{"d_expert": 96, "norm_place": "pre", "lr": 0.00642, "doc_mask": true, "dataset": "wikipedia_en"}
Below are experts of layer 4 (counted from 0) of a mixture-of-experts language model. Rows are named router (the router's row for the expert), gate (a neuron's input weights, with its number), up (a neuron's input weights, with its number) and show model dimensions 0-191. Each number is 128 + 24 x the weight over its row's rms, rounded and kept within 0 to 255.
Before each expert's rows: a language model's description of what the expert responds to. This comes from a sample of Wikipedia text that the model never trained on.

# expert 18
Relational prepositions
router [133 120 164 153 127 157 120 119 155 168  80 166 113 112 140 126  78 138  82 104 106  83 134 116 135 148 143 114 141 152 135 113 151 145 117 103  92 109 138 158 117 142 106 112  95 122 123 100 133 117 141 127 133 132  92 152 122 157 111 118 104 104 145  97 156 124 116 167 135 158 151 126 124 112 127 127  81 114 161 150 129 129 138 145  93  99 117  72 137 155 141 127  95 133 133 150 106 110  96 148 149 160 131 124 121 165 110  97 101 127 130 124 125 145 113 145 176 117 141 169 152 140  83 171 100 128 138 116 136 116  98 154 110 152 123 127  69  88  99 151 105  77 133 115 116 151 123 124 166 113 113 178 132 100 106 145 149  86 149 123 115 113 132 105 141  98 124 120 188 117 133 168 106  84 110  75 122 107 151 110 124 130 111 142 168 160 112 107 158 159 100 160]
gate0 [152 138 130 133 154  90 166 124 126 153 121 130 104 165 119 141 125 132 145  52 151 156 202 126 105 114 158 127 120 126 132 139 119 135 129 137 121 106 121 107 118 161 157 183  92 128 148 132 111 137 110 112 124 137 135 148 107 135 124 132 142 132 106 139 137 147 126 163 116 120 137 119 126  96 139  73 116  98 173 144 148 156 153 187 114 154 121 145 125 158 188 128 125 113 151 142 144 139 114 148 130 129 140 101 142 127 112  98 141 116 105 118 131 150 147 123 108 112 142 167  97 104 133 144 101 123 113 114 114 153 142 146 109 145 157 130 121 151 200 121 119 143 143 147 187 142 113 136 114 126  95 194 110 126 164 129 114 128 139 150  92 121 132 116 212 127 138 174 132 143  99 129  78 114 139 123 104 151 104 143 149 110  63 133 124 106 144 111  99 142 100 141]
up0 [133 144 160 131 103 152 142 131 128 101 101 134 128  95 103 176 141 132 105  99 125 122 130 125 105 139 106 146 114 115 120  78 132  99 103 105 143 138 127 139 106  79 131 117 127 119 114 131 140 112 156 155  71 159  55 115 171 149 100 135 105 123 151 148 170 146 132 121  85 140 113 146 143  84 103 119 162 161 141 112 114  90 157 127 141 127 136 157  63 115  82 136 147 135  94 143 135 148 124 130  94 185 106 136 121 119 130 119 128 134  85 159 136 141  83 102 149 134 104 169 146 144 118 130 126 165  93 189  93 131 152 144 113 103 114 131 136  92 123 113 144 145 129 166 128 147 157 157 140 117 123 132  99 137 118 108 119 137 100 104 161 134 111 135 136 111 141 126 113  85  96 131 129  79 164 123 149 126 129 109 146  81 130  90 112  74 148 159 131 117 161 120]
gate1 [135 116 146  91  95 106 137 106 141  93 102 139 123 153 123 107  97 128 145 142 120 116 146 162 107 160 162 180 163 157 120 104 124  61 121 162 129 123 154  94  81 104  88 116 163 121 116 154 103 121 115 104 111 118 147 173 111 130  98  90 141 152 162 115  98 159  91 118 164 163 116 125 163 112 139 144 182 157 124  80 116 102 125 138 181 126 153  96 153 130  98 142 200 137 157 136 135 131 105 117 109 115 132 112 123 136 115 138 140 133 119 136 150 127 150 134 147 125 118  97 135 137 138 120 111 176 133 120 140 124 117 122 113 118 115 110 126 139 127  85 120 123  99  77 149 136 161 128 127 131 118 201 145 118 125 124  80 129  86  76 118 151 150 150 161  93 102 107  93 130 134 125 133 111 109 128 142 116 153 143 116 105 124 122 137 147 134 171 116  96 128  97]
up1 [107 158 162 110 129 111 138 129 133 125 137 161 127 124 109 161 127 155 119 107 147 122 111 159 107 136 143 143  93 110 122 115 118 167 129 104 160 147 110 146 122 140  80 124 139  68  53 155 127 140 103 157 154 108 152 130 125 135 198 151 114 130 140 120 110  86 158 142 101 100 124 122 137 155  96 119 165 132 117  97 168 165 104  95  88 144 149  95 102 141 111 118 171 115 116 143 131 146  98 161  85 139 130 132 119 111 187 112 127 147 163 138 124 126 107 130 136 129 118 126 154 173 152 128 143 132 104 127 128 103 152 127 130  99 120 140 156 111 135 102  79 110 125 153 146 152 138 122 123 136 149 148 106 123 116  90 117 101 189 111 151 153 160 135 136  93  59 125 113 119 114 163 106 126 137 113 107 142 142 101 133 153 173 128  97  71 150 104 126 127 157 129]
gate2 [115 126 117 109 124 153 153 139 168 101 133 148 107 101 125 141 121  99 140 158 134 145 143 127 156 128 106 145 140 123 151 129  89 153  85 153 146 119 104 131 103 106 118 103 110  75 149 114 100 149 102  91 168 158 106  99 106 105 115 117 123 153 186 134 120 140  94 116 130  95 161 107  87 138 140 151 138  96 119 102 104 129 138 100  94 108 105 139  71 115 112 162 119 154  99 149 157 122 140 133 151 109 133 178 133 153  74 157 134 111 168 136 113  65 100 111 157 191  73 113 129 135 113 145 129 151 155 143 106 158 105 173 103 110  88 147 107 103  87  97  83 108  80 101 120 136 140 131 101 139 124 101 101 128 142 135 144 159 125 161 119 173 111  93 146 146 118 150 146 110 132 105 121 119 138 152 131 118 142 144 132 142 139 106 108 127 140 131 141 121 145 118]
up2 [146  90 172 181 133 129 148  93 143 168 158 103 175  96 116 158 122 123 113 130 156 167 129 154 129 113 118 128 135 188 139 122 162 162 124 152 122 145 129 125 124 151  97 147 126 116 123 148 127 143 104 110  84 144 120 145 125 130 111 139 123 155 147 102 132 129 155  81 125 150 130  88 142  99 155  96 116 128  74 121 142 110  71  96 160 112 104 113 135 176 100 124 142 117  68 155 145 110 121 134 166 138 148 166  93 105 134 131 111 152 151 117 118 120 113 161 111 123 163 135 107 154 157 121 130 116 102 134 117 122 155 102  98 137 108 137 124 105 151 144  91 101 158 157 136  88 119  82 132 160 121 153  98 119 168 119 139 104 131 115 126 183  86 132 175 158 125 152 171 100 154 102 107 120 118 160 157 117 128 138 129 156 132 144 158 106 127 155 120 104 129 103]
gate3 [153 170 110 131 155 132 119 148 129 147 141 150 136  93 124 101 137 129 104 115 125 158 133 137 120 118 124 170 150 143 102 107 126 167 144 176 122 132  74 136 100 145 115 117  85 109 109 134  85 143 134 136 108 143 150 103  89 101 130 142 130 110 111 135 143 137 127 101 125  99 134  97 103 179 155 147 173 110  92 106 158 133 134 184 112 145 131 140  84 140 162 104 135 101 151 111 123 167 155 123 107 119 107  90 138 152 104 126 141 124 143 141 138 163 125 120 150 128 132 143 114  95 172 107  68  97 132 125 113 163 145 126 104 152 141 112 103 148 159 147 120 137 174 157  74 150 109 112 142 104 128 123 138  92 147 103 149 138 124  93 101 107 121 141 142 116 120 131 139 139 128 137 145 191 143  89 144  78 119 112 120 108  95 152 163 117 152 122  91  57 170 135]
up3 [123 141 125 157 143 100 151 114 162 173 175 132 129 155 170 137 131 124 126 133 145 116 132 171 110 165  89 125  96 155 161 149  91 103 102  98 123 162  88 138 155  92 124  79 133 127  73 148 141 106  81 112 138 132 121  91 144 170 135 163 146 136 108 105 147  93  66 139 119 167  78 130  75 120 129 146 119 115 114 137 106 101  87 165 123 110 123 122 140 138  79 150 105 113 113 166 137 158 146 141 121  82 119  88 141  94 132 121  96 118 125 105 122 106  75 127  89 157 113 165 140 189  91 138 147 122 126 149 157 132 132 104 141 126 125 131 136 125 148 133 125 121 112 139 108 168 136 148 119 128 118 151  94 127 106 154 166 111 129 102 120 128 117 150 141 140 142 124 118 137 118 143 142 102 156 155 115 145 132  75 137 149 140 129  98  89 137 113 108 145 124 124]
gate4 [173 129 140 163 108  89 103 125  87 148 123 150 130 113 153 126 100 138  97 104 128  95 146 113 104 136 132 134 146 154 129 139 145  98 150 178 132 103 110 130 106 109 158 101 114 135 122 133 173 175 126 155 151 120 116 135 124 133  51 129 116 129 128  56 131 146 142  84 160 162 123 125 107 157 120 122  86 131 117 130 128 148 131 108 144 161 170 154 151 121  96 130 159 114 105 100 118 128 131 143 127 170 144 140 113 127 133 100 103 114 130 158  94 132 166 126 166 104 136 138 117 154 123 162  68  95 106 116 115 119 180 133  96 161 140 104 147 104 148 114 101 143 142 122 115 149 163 142 136 138  98 195 157 126 150 131 116 158 138 160 177 113 109 149 130 135 141 147 110 153 130 109 144 159 128 131 118 112 157 138  86 109  85 148 110 148 106 147 157  92 127 105]
up4 [ 99 102 148  53  65 102  87 147 167 160 138 116  87 149 142 123 102 110 148 127 144 166 135 130 155 159  90 103 151 102 134 148 118 149 136 100 143 137 108 117 133 114 108 151 145 155 151 106 120 173 149 145 104 134  96 128 144 121 111 154 191 140 146 137 138 110 137 149 116 119 181 137 136 104 129  97 103 115 163 178 119 146 104 144 145 131  78 125 153 112 161  73 124 101 130 150 116 136 144 113 114  95 123 123 118 120 144 121 149 162 154  91 159 137 184 145 131 103 138 120 161 111 170 163 118 137 109 150 113 134  89 123 137  96  76 155 136 131 107 167 118 135 125 138 150 125  88 151 138 127 103 151 140 119 118 149  66 175 135 104 143 103 126 133 141 147 142 141 133 146 118  96 138 108 134 125 115 129 147 114  72 149 128 124 106 137 141 121 123 145 124 157]

# expert 10
Section headings, word endings
router [149 100 132 134 156 150 153 105 165 135 124 121  87 109 139 153 161 163 132 132 133  97 115 132 149 119 140 100 128 144 123 161 137 131 116 127 126 135 157 151  69  86 109 114 119 161 132 130 117 132 120 103 126 115 106 164 116 130 190 122 127  96 158 128 129 109 172 153 124 157 121 132 152 125 136 123 119 155 151 107 174 193 114 159 147 127 141 115 139 157 106 122 137 118 114 149 138 128 138 120  89 147 135 142 135  91 116 114 133 112 149 127 141 156 106 173 127  61 135 125 133 111 104 172 104  93 147 139 118 149  83 138 153 111 145 140 122 149 159  62 108 132  89 126 117 133 132 104  99 132 161 173 147 160 140 156 155  81 124 136 115 111  77 118 173 126 126 110 123 122  98 114 135 120  94 115 152 112 150 147 175 109 144 183 150  76 104 145 127  85 117 158]
gate0 [143 126 144 157 131 152 133 133 158 120 153 147 148 118  91 120 126 106 113 137 117 155  82 125 102 147 163 142 167 112 108  60 125 102  96 116 134 130 151 126 135 119 141 120 113 123  98 157 127 127 127 148 125 146 125 133 125 119 126 118 182 121 132 112 146  88 128 128 141 136 133 143 144 145 133  89 108 116 173 115 121 139 118 101 138 127 162 133 189 118 118 170 160  97 107 146 101 128 134 108 116 139 115 135 144 115 140 126 109 139 118 171  97 149 102  87 126 152 152 114  91 120 145 123 121 100 142 123  78  99 104  78 135 132 137 102 128 148 167  77 106 145 107 107 145 123  97 128  94 116  74 101 139  84 159  52  88 121 119 117  79 133 106 133 111 132 146 120 107 131 134 159 161 113 128 114 105 115 153 137 109 153  87 139 152 177 144 146 165  54 105 131]
up0 [166  66 136 101 154 147 131 128 103 138 125 143 138 128 128 105 112 110 135 145 152 141 109  99 127 130 128 116 119 111 131  99 114 156 119 103 136 130 137 125 113 174 124  77 178 133 160 188 135 145 124 164 135 121 141 105 126 137 113 127 181 139  79 125 149 140  74 104 136 156 144 105 139 102 111 143 107  76 144 123 115 157 139 115 124 102  97 152 122 123 121 118 106 121 139 150 159 107 134 135 105 134  80  82 138  52 130 154  92 123 135 133 107  89 150 115 134 122  88 122 129 127  60 117 159 125 116  69 110 111 115  73 110 118 138  99 136 157 155  95 153 105 115 157 144 134 148 140 134 128 103 130 111 146 132 132 133 141 156 125 153 164 156 111 109  82 108 148 121 127 144  93 141  85 135 154 164 121 170 110 114 133 145 161 140 126 173 164 123 135 116 124]
gate1 [126 113 142 152 159 121 136 101 110 115 142 113 114 113  89 105 107 132 141 145 153 114 114 122 156 135 143 122 120 149  83 122 146 128 134 158 127 175 129 106 120 138 101 164 124 141 181 125 130 139 160  93 123 163 159  87 110 125 134 147 146 164 125 135  97 100 115 114  73  99 184  97  79 136 130 151 128  94  69 137 123 127  74 113 117 115 137 128 143 149 119 131  97 122 151 159 129 143 115 129 130 150 148 142 160 158 121 161 151 100 141 161 126 107 190 102 106 100 137  85 111 111 118 132 112 165  98 142 138 142 135 181 133 123  80 113 147 147 134 122 127 164  99 141 138 101 155 107  94 168 145 115 116 147 131 134 104 130  92 112  84 132 140 119 159  92 126 159  89 104 113 122 158 139 107 114 152 120 146 114 109  91  86 119  82  86 141 107  95 110 103 143]
up1 [118 111  94 144 125 108 153 116 112 166 144 138 143 161 130 162 126 110  96 126 109 157 156 146 138 145 106 126 159 148 142 110 125 124 114 178 133 109 149 111 170 114 122 131  86 130 135  85 102 150 122 157 168 128  90 174  98 131  88  88 168 129 125  96 131 129 124 149 142 148 114  97 145 153 128 150 122 121 132 153 140  82 189 104 120 177 129 182  97 119 130 110 147 109 115 135 116 108 146 116 116 118 136 150 109 149 140 155 106 130 123 154 157 134  90 140 123 153  88 152  87 166 129 104 154 138 135 128 100 179 144 112 111 144 151 154 118  87 150 123 103 139 137 105 162 136 121 117 130 109  89 177 110 104  90 144 120 166 122 126 109 136 118 144 117 116 109 171 123  94 104 142  77 121  71 109 116 186 135  77 143 131 120 120 148 147 110 159 128 123 118 160]
gate2 [146 174 119 127 125 151 139 133 129 164 112  97 131 160 137 125  94 129 140 142  91 144 149 135  66  94 110 129 132  98 107 135 160 129  76 125 160 109 161 112 145 131 118 167 119 141 126  84 121  93 144 128 141 139 124 110 145 170 117 106 124 148  96 126 135  99 129 182 112 146 178 106 163 122 151 103 183 119 100 114 100 155 121 140 109 151 141 135 187 146 126  84 164 153 154 118 130 151 180 169 119 101 175 104 143 149  80 114 126 132 123 129 143 120 127 136 150 202 119 126 157 160 147 141 167 103 141  94 147 140 122 142 117 112 120  96 141 129 122  89 138 137 130  98 103 139 110 106 122 113 135 145  86 141 151 153 193 139 121 109 147  89  87 109 105 129 108 125  86 110 127 124 143  98 102 142 115 117 129 152 108 113 120 107 146 135 114 111 111 134 125 139]
up2 [112 141 135 159 130 123 129 109 119 133 136 143 141 138 101 125 108 178 132 152 166 140 130  86 112 115 128  94 110  93 156 149 143  89 117  99 144 144 142  88 138 126 106 154 149 159 130 158 119 129 153 144 115 160 142 134 129 151 141 111  73 121 112 134 119 130 101 168  68 103 132 106 125  91 109  86 163 107 111  99 122 100 122 163  81  96 183 124 122 116 161 131  87 150 166 178 122 102 137  97 105 127  77 139 113 174 139 137 116 122  99 126 138 129 139 158 173 133 100 152  94 131  83 152 140 143 144 146 115 132 124 144  89  85 144 122 113 138 140 129 155 143 109 126 142 146  84 110 105 175 153 140 134 165 122 130  89 131 121 148 139 148 128 120 107 132 115 158  90 135  89 140 151 119 130 118 134  64 101 145 152 114 164  83 100 131 120 128  88 152 140 131]
gate3 [107 125 130  89 144 165 136 116 127 143 109 160 141 158 124  88 146  85  92 102 143 120 117 152 145  87 132 140 177 128  88 170 153 155 139 155  77  77 127 135 127 164 147 116 146 138 159 116 143 134 101 148  97 149 142  79 159 150 107 114 173 117 131 136 118  77 105 127 150 111 122 161 161 116  81  85 127 153 142 146 154 116 125  84 132 116 139 124  93 105 128 126 128 153  96  80 161  97 114 124 131 100 124 152 131 133 141 153 140 124 110 108 106  95 185 113 152 161 140 128 103 136 107 112 125 113 112 146 160 148 113 135 133 120 140 131 102 146 140 117 158 136  79 193 154 115 111 126 153 146 109 172 146 157 138 118 135 175 145 136 136 103  91 117 122  57 149  94 141 126 116 123 136 127  95 122 128 121 116 117 136  96 115 113 124 143 142 102 157 100 133 141]
up3 [ 84 146 104 138  96 112 145 143 140 130 140  99 114 145 100 125 172 141 125 142 120 105 104 160 149 140 135 146 141 120 100 116 120 146 157 125 134  63  99 140 105 122 103 136  84 117 133 153 154  72 132  94 121 120 139 118 113 110 109 136 140 114 131 101 139 151 134 117 121 198 138 135 113 119 126 111 140 135 125 191 124 121 114 140 134 112 145 144 154 156 109 144 141 148  94 133 134 103 126 119 139 132 130 106 169 102  92 130 123 158 139 192 103 154 122 129 132 128 186  86  98 115 184  95 110 132 102 129 146 168 110 138  86 120 115  93  71 132 145  94  79 126 160 130 138 153 157  73 142  96 142  84 115 128 129 129 127 126  99 131 142 110 159 154 131 131 144 163 166 118 117 136  98 149  94 132 113 167  96  83 138 180 146 132 140 118 130 141 104 144 131 103]
gate4 [142 166 135 110  72 100  98 115 113 115 140 149 141 124 102 126 163 142 138 115  84 130 127 123 116 142 134 111 138 124 131 127 114 121 147 132 152 114 173 102 136 121 113 188 134 128 125 112 139 150 162 127 136 101  67 159 160  67 159 123 125  95 142 146 164  93 136  57 142  95 139 131 122 127 131 113 148 169 115 112 144 124 131 113 119 125 161 100 101  94 139 141 182 133 142 137  80 130 151 104 126 127 167 157 130 106 153 112 133 129 123 163 101 130 132 152 115 149 166 117 146 124 126 167 150 132 138 119 163 169  90 130 139 107 170 144 129 127 154 116 109 167  80 119 181  83 101  90 112 140 141 126  77 104 136 133 131 154 102 107 131 148 168 119 145 181 110 111 113 101 124 145 118 171 124 147 119 167 128 142 132 140  92 139 142 152 111 154 129  98 112 126]
up4 [117 142 130 146 153 149 126 146 161 139 147 131 147 201 141  51 132 136 136 149 112 142 107 149 107 159 131 135 107 124 166 115 161 144  99 120 141 124 117 138 133  92 121 124 130 142 152 122 162  90 163 144 170  83 100 113 138 130  56 129 117 142 124 154 101 132 118 175 140 128  59 145 149 158 150 115 125 140 122 114 113 124 145 130 128 112 155 102 114 135 130 151 158  90 147 114 169 126 159 102 157 114 120 122 129 146 116 105 152 112 155 146 133 125 175 141  99 122 116 128  98 132 147 140  94 138 152 117 138 107 100 153 123 133 142 141  82 121 122  96 114 171 167 136 138 109 117 108 178 130 134 117 181 149 141 117 195 139 148 149 115  70 124 135  87 155 158 128 131 159 111 183 154 102 128 110 124 127 143 121  86 127 145 128 104 147 145 134 140 107 122 138]

# expert 5
Definite article "the"
router [140 123  98 109 114 129 134  85 107 149 104 133  82 212 155 170 106 148  87 148 122 151 134 140 143 113 164 132 114 125 119 136 167 161 142 140 143 104 135 167 101 151 100  93 108 187 141 150  66 133 110 126 121 166 130 154 114 145 154 123 144 103 129 123 103 118 137 162 138 135 103 145 102 103 103  93 120 106 175 144 147 104 148 143 108 137 170  88 133 119 130 131  90 119 122 160 113 122 109 151 125  93 118  87 130  97 147 117 135 154 136 156 135 169 138 117 120 131 157 151  88  87 108 131 111 145 165 141 104 119  73 122 134 123 121 182 114 111 145 117 130 106 111  92 106 115  95 152 104 113 145 121 150 136 123 150 119 139 161 122 129  86  90  91  92 154 132 108 122  91 113 104 142 121 145 106 130 158 165 137 160 108  99 143 143 139  91 152 128 133 128 134]
gate0 [117  99 139 147 136 117 109 134 135 144 151 121 105 144 145 169 139 121 130 127 145 120 167 147 134 159 127 155  99 184 143  72 132 149 108 140 154 133 146 146 161 155 138 128 148  87 130 163 137 143 192 130 121 119 160 115 157 154 116 122  94 119 111 140 124 106 125 116 103  91 130 105  77 108 149 141 143 134 137 139 156 130 118 125  85 126 154 127 164 126 105 161 111 108 125 140 128 161 146 113 127 173 146 149 114 100 116 123 146 156 119  83 110 155 130 133 133 126 136 128  96  90 137 112 199 167  86 138 175  97 160 145 130 132 152  80 100 118 121 120 141 162 150 183 157 165 128 172 114 103 172 117 141 111  76 153 177 120 145 136 132 142 124 116 107 159 107 172 122 143 139 143 151 155 147 132 143 140  84 134 135 132 152 134  78 101 122 128 130 128 132  87]
up0 [122 147 133 156 165 148 127 139 101  88 132 163 121 156 145 132 105 154 120 146 108 143 100 166 108 115 148 138 111 147 167 131 167 161 123 165 100 106 124 131 149 150 132 118 184 105  77 163 116 121 133 123 127 125 127  86 157 113  91 159 106 119 140  87 101 134 111 118 135 107 157 138 115 142 139 152 169 140 146 144 102 146 121  98 145 150 146 138 108  99 132 122 161 113 103 107 146 180 136 116 116 165 139 133 176 161 134 137 120 138 165 101  97 141 114 138 102 157 144 148  93 119 116 114 121 123  85 138 140 115 126 131  98 103 100  72 164 114 123  84 129 113 167 139 164 112  94 125 146 129 178 152 105 126 114  95 154 125 100 134 107 126 147 139 129 112 115 109 133 131 134  66 141 128  85 173 178 170  93 135 148 124 107 135 163 178 128 106 116 159 103 144]
gate1 [110 101  93 138 121  87 132 124 158  78 141 139 115 113 172 153  90 103  95 131 159 138 142 120 129 160  89 116 113 149 193 115 131 117  93  86 139 115 112 132 120 124 116 112 144 110 155 157 114 131 182  94 112 123 116  97 144 121 126 130  94 118 136 123 114  96 158 139 133 167 143 101 130 162 179 117  86 128 120 111 139 118 127 185  52  92 137 134 129 109 127 109  99 151 105 145 206 148 150 141 121 130 137 101 133 155 157 146 119 117 128 115 114 103 140 109 151  94 161 151 143 176 137 115 113  96 143 160 132 168 137 145 170 161 128 141 123 137 130 155  95 141 169  84 106 113 117 152 141 158 155 152 119 154 131 125 126  90 136 107 124 131 134 112 186 107 143 141 175 116 113 142 111 104 150 121 117 149 110 135 132 141 137 120 126 124 114 129 146 146 147  98]
up1 [121 101  98 112 139 130 150 129 176 116  96 135 126 156 107 153 131 101 126 131 158 141 117 132 134 131 164 100 114 109 131 114 155 144  79 187 129  99 128 117 132 114 115 149  95 161 139 103 123 180 162 100 121 121 120 154 108 122 136 107 100 108 104 124 103  87 101 136 154  91 113 137 118 101 102  75 126 102  96 176 104  79 149 100 159 118 107 132 127 111 163 157 141 146 118  87 143 139 122 132 137 121 140 149 117 146 108 145 108 145 163 111 151  79 126  81 119 122 137 126 132 116 139 135 169 179 112  81 104 153 130  78 160 105 170  94 150 162 157 140 120 132 143 166 114 154 116 101 129 105 112 155 140 140 154 174 114 133 171 102 126 160 101 126 157 134 116 115  87 128 136 154 137 108 159 130 104 143 118  88 106 115 157 128 111 118 118  96 138 165 101 161]
gate2 [128 119 122 123  98 120 118 112 105 145 168 111  85 125  74 122 130 115 115 105 138 123 119  95 105 145 164 128 135 138 102 132  98  85 119 125 148 157 118 130 144 145  90 136 150 137 132 195  96 152  99 142 116 132 155 147 155 117 139 156 132 144  98 121 147 171 175 109 146 119 117 113  94 159 122 118 109 164 128  99 131 109 145 119 132  75 159 148  98 160  98 103 138  91 146 135 126 112 165 113 133 118 129 158 130 106  92 184 157 156 147 128 148 154 155 126 136 107  95 143 152 126 161 193 163  54 120 111 101 141 130 130 105 109 113 119 114 118 152 107 111 136 145 145 145 153  81 124 121 109 158 124 134 117 148 136 120  79 128  89 154 127 113 103 159 123 149 119 104 124 111 124  74 148 147  85 115 119 107 163 112 119 116 132 125 110 110 100 168 158 133 176]
up2 [148  99 166 118 127 133 142 114 144  98 127 135 147 131 114 142 143  89 113 105 131  95 166 131 137 150 119 100 105 101 147 131 102  80 132 129 140  37 119 143 116 104 150  98  90 137 103 142 131 139 115  88 114 103 111 122 132  81 112 124 146 105 139 123 145 136 119 127 163  99 142 138  86 141 115 154  89 122 196 117 119 125 128 102 173 129 101 131 126 143 104  78 146 112 113 114 147 119 132 102 159 125 143 129 108  86 142 124 137 165 119 106 148 129 151 108 166 140 137 112 138 112 125 114  82 126 149 134 145 120 124 174 106 137 105 115 144 128 157 102  90 116 103 115 142 145 144 159 109 164 132  90  88 190 103 183 112 137 127 159 160 128 156 134 118 174 120 151 107 128  97  94  83 147  60 148 143 158 126 143 131 144 165 129 129 127 144 118 145 138 108 133]
gate3 [ 87 123 110 155 103 117 166 115 127 144 144 102 112 144 162 101 103  98 167 128 118 159 158 153 155 127 109 179 136 129 107 111 135 160 126 152 120 127 130 120 138 130 106  98 177 145 117 127 124 124 129 116 124 138 125 121  67 106  80 137 104 155 110  98 147 134 144 100 135 128 136 117 139 140 130 157 146 104  93 146 147 100 139 147  53 151 111 124 122  96 124 147 101  97  95 148 121 109 143 103 148 155 151 104 140 167  99 118 146  97 133  98 167 120  89 144 124 100 130 161 153 139 152 141 144 143 150 134 173 154  98  64 140 162 117 148  95 133 138 121 106 162 103 155 144  88 114 125 110  89 176 136 111 106 109 101 101 142 123 105 175 113  98 109 140 147 130 156 121 124 142 131 156 136 127 158  67 126 135 141 137 161 101 160 133 148 106 118 189 119 134 131]
up3 [134 109 146 159 121 130 118  91 101 146 126 178 118 132 150 109 115 145 124 137  97 134 135 142 141  79 109 125 101 133 110 134 139 108 128 141 102 154 149 152 105 116 118 103 166 124 154 154 170 153 150 148 130  99 113 154 113 169 161 118 127 111 145 141 106 137 101 101 137 115 117 175 117 111 121 120 160 151 144 102 141 117 107 115 151 152  69 115 136  79 141 133 137 120 168 162  96  78 127 139 108 155 104 126 162 126 114 109 139 143 118 119 132 112 127 168 162 103 140 106  75 134 135 105 145 100 145 158 131  87 113 138 153 134 119 128  98 117 167  95 105 150 139 145 118 108 140 135  88  77 117 130 139  70 110 108 144 168  86 117 152 111 155  92 116 134 142 157  83 116 110 154 147 191 118 130 174 120 101 131 133 158 125  99 141 131  98 122 105 126 200 160]
gate4 [116 135 129 121  58 102 117  96 153 140 137 129 160  86 146 112 126 143 103 132 147 136 153 155 138 153  77 113  89 116 106 179 131 140 154 150 135 127 130 154 160 120 146 150 143 102 168  84 118 113 121 134  84 128 126 158 118 121 154 145 158 116 130 123  84 129 116  76 104 123  93 132 133 101 148  99  91 157 104 146 141 133 139 166 177 174 132 153 151 132 143 138 122 117 132 142  78 133 126 201 153 104 118 124 118 180 144 139  93 156 123  88 150 130 109 139 124 102 123 101 135 120 146 138 105 144 120 115 106 150 105 140 117 124  92 143 130  92 136 146 125 124 129 125 156 151 102 106 116 123  89 122 122 112 171 158 111 103 113 120 111 139 133 120 163  77 101 171 153 120  71 126 131 105 149  71 168 140 127 149 147 136 146 137 118 115 115 156  99 113  95 138]
up4 [102 136 120 112 105 109  90 156 113 126 145 149 100 125 103 142 143 136 150  95 113 143 132 131 128  70 129 170 144 117 150 154 101 159 121 113 167 116 121 123 120 169  84 132  84 128 113 176 132 135  81 167 112 171 138 154 101 153  75 117 130 139 100 126  96  99  89 144 112  93 119 115 125 108 109 120 141 144 148 103 120 117 126 180 195 117 149 139 135 115 161 153 154 130 128 144 127 106 123 149 114  92 166 123 117 139 106 116  80 135 116 167 114 128 150 106 130 129 132 156 176 136 122 100 160 140 113 131 121 154 172 133 136 165 113  98  79 159 101 112  96 110 145 137 143 133 120 143 135  99 175 162  91 132 110 149  83 122 153 102 153 139 139 141 150 124 118 110 141 165 104 126 141 103 149 122 125 152  99 139 161 137 113 117 111 103 140 198 157 141 112 127]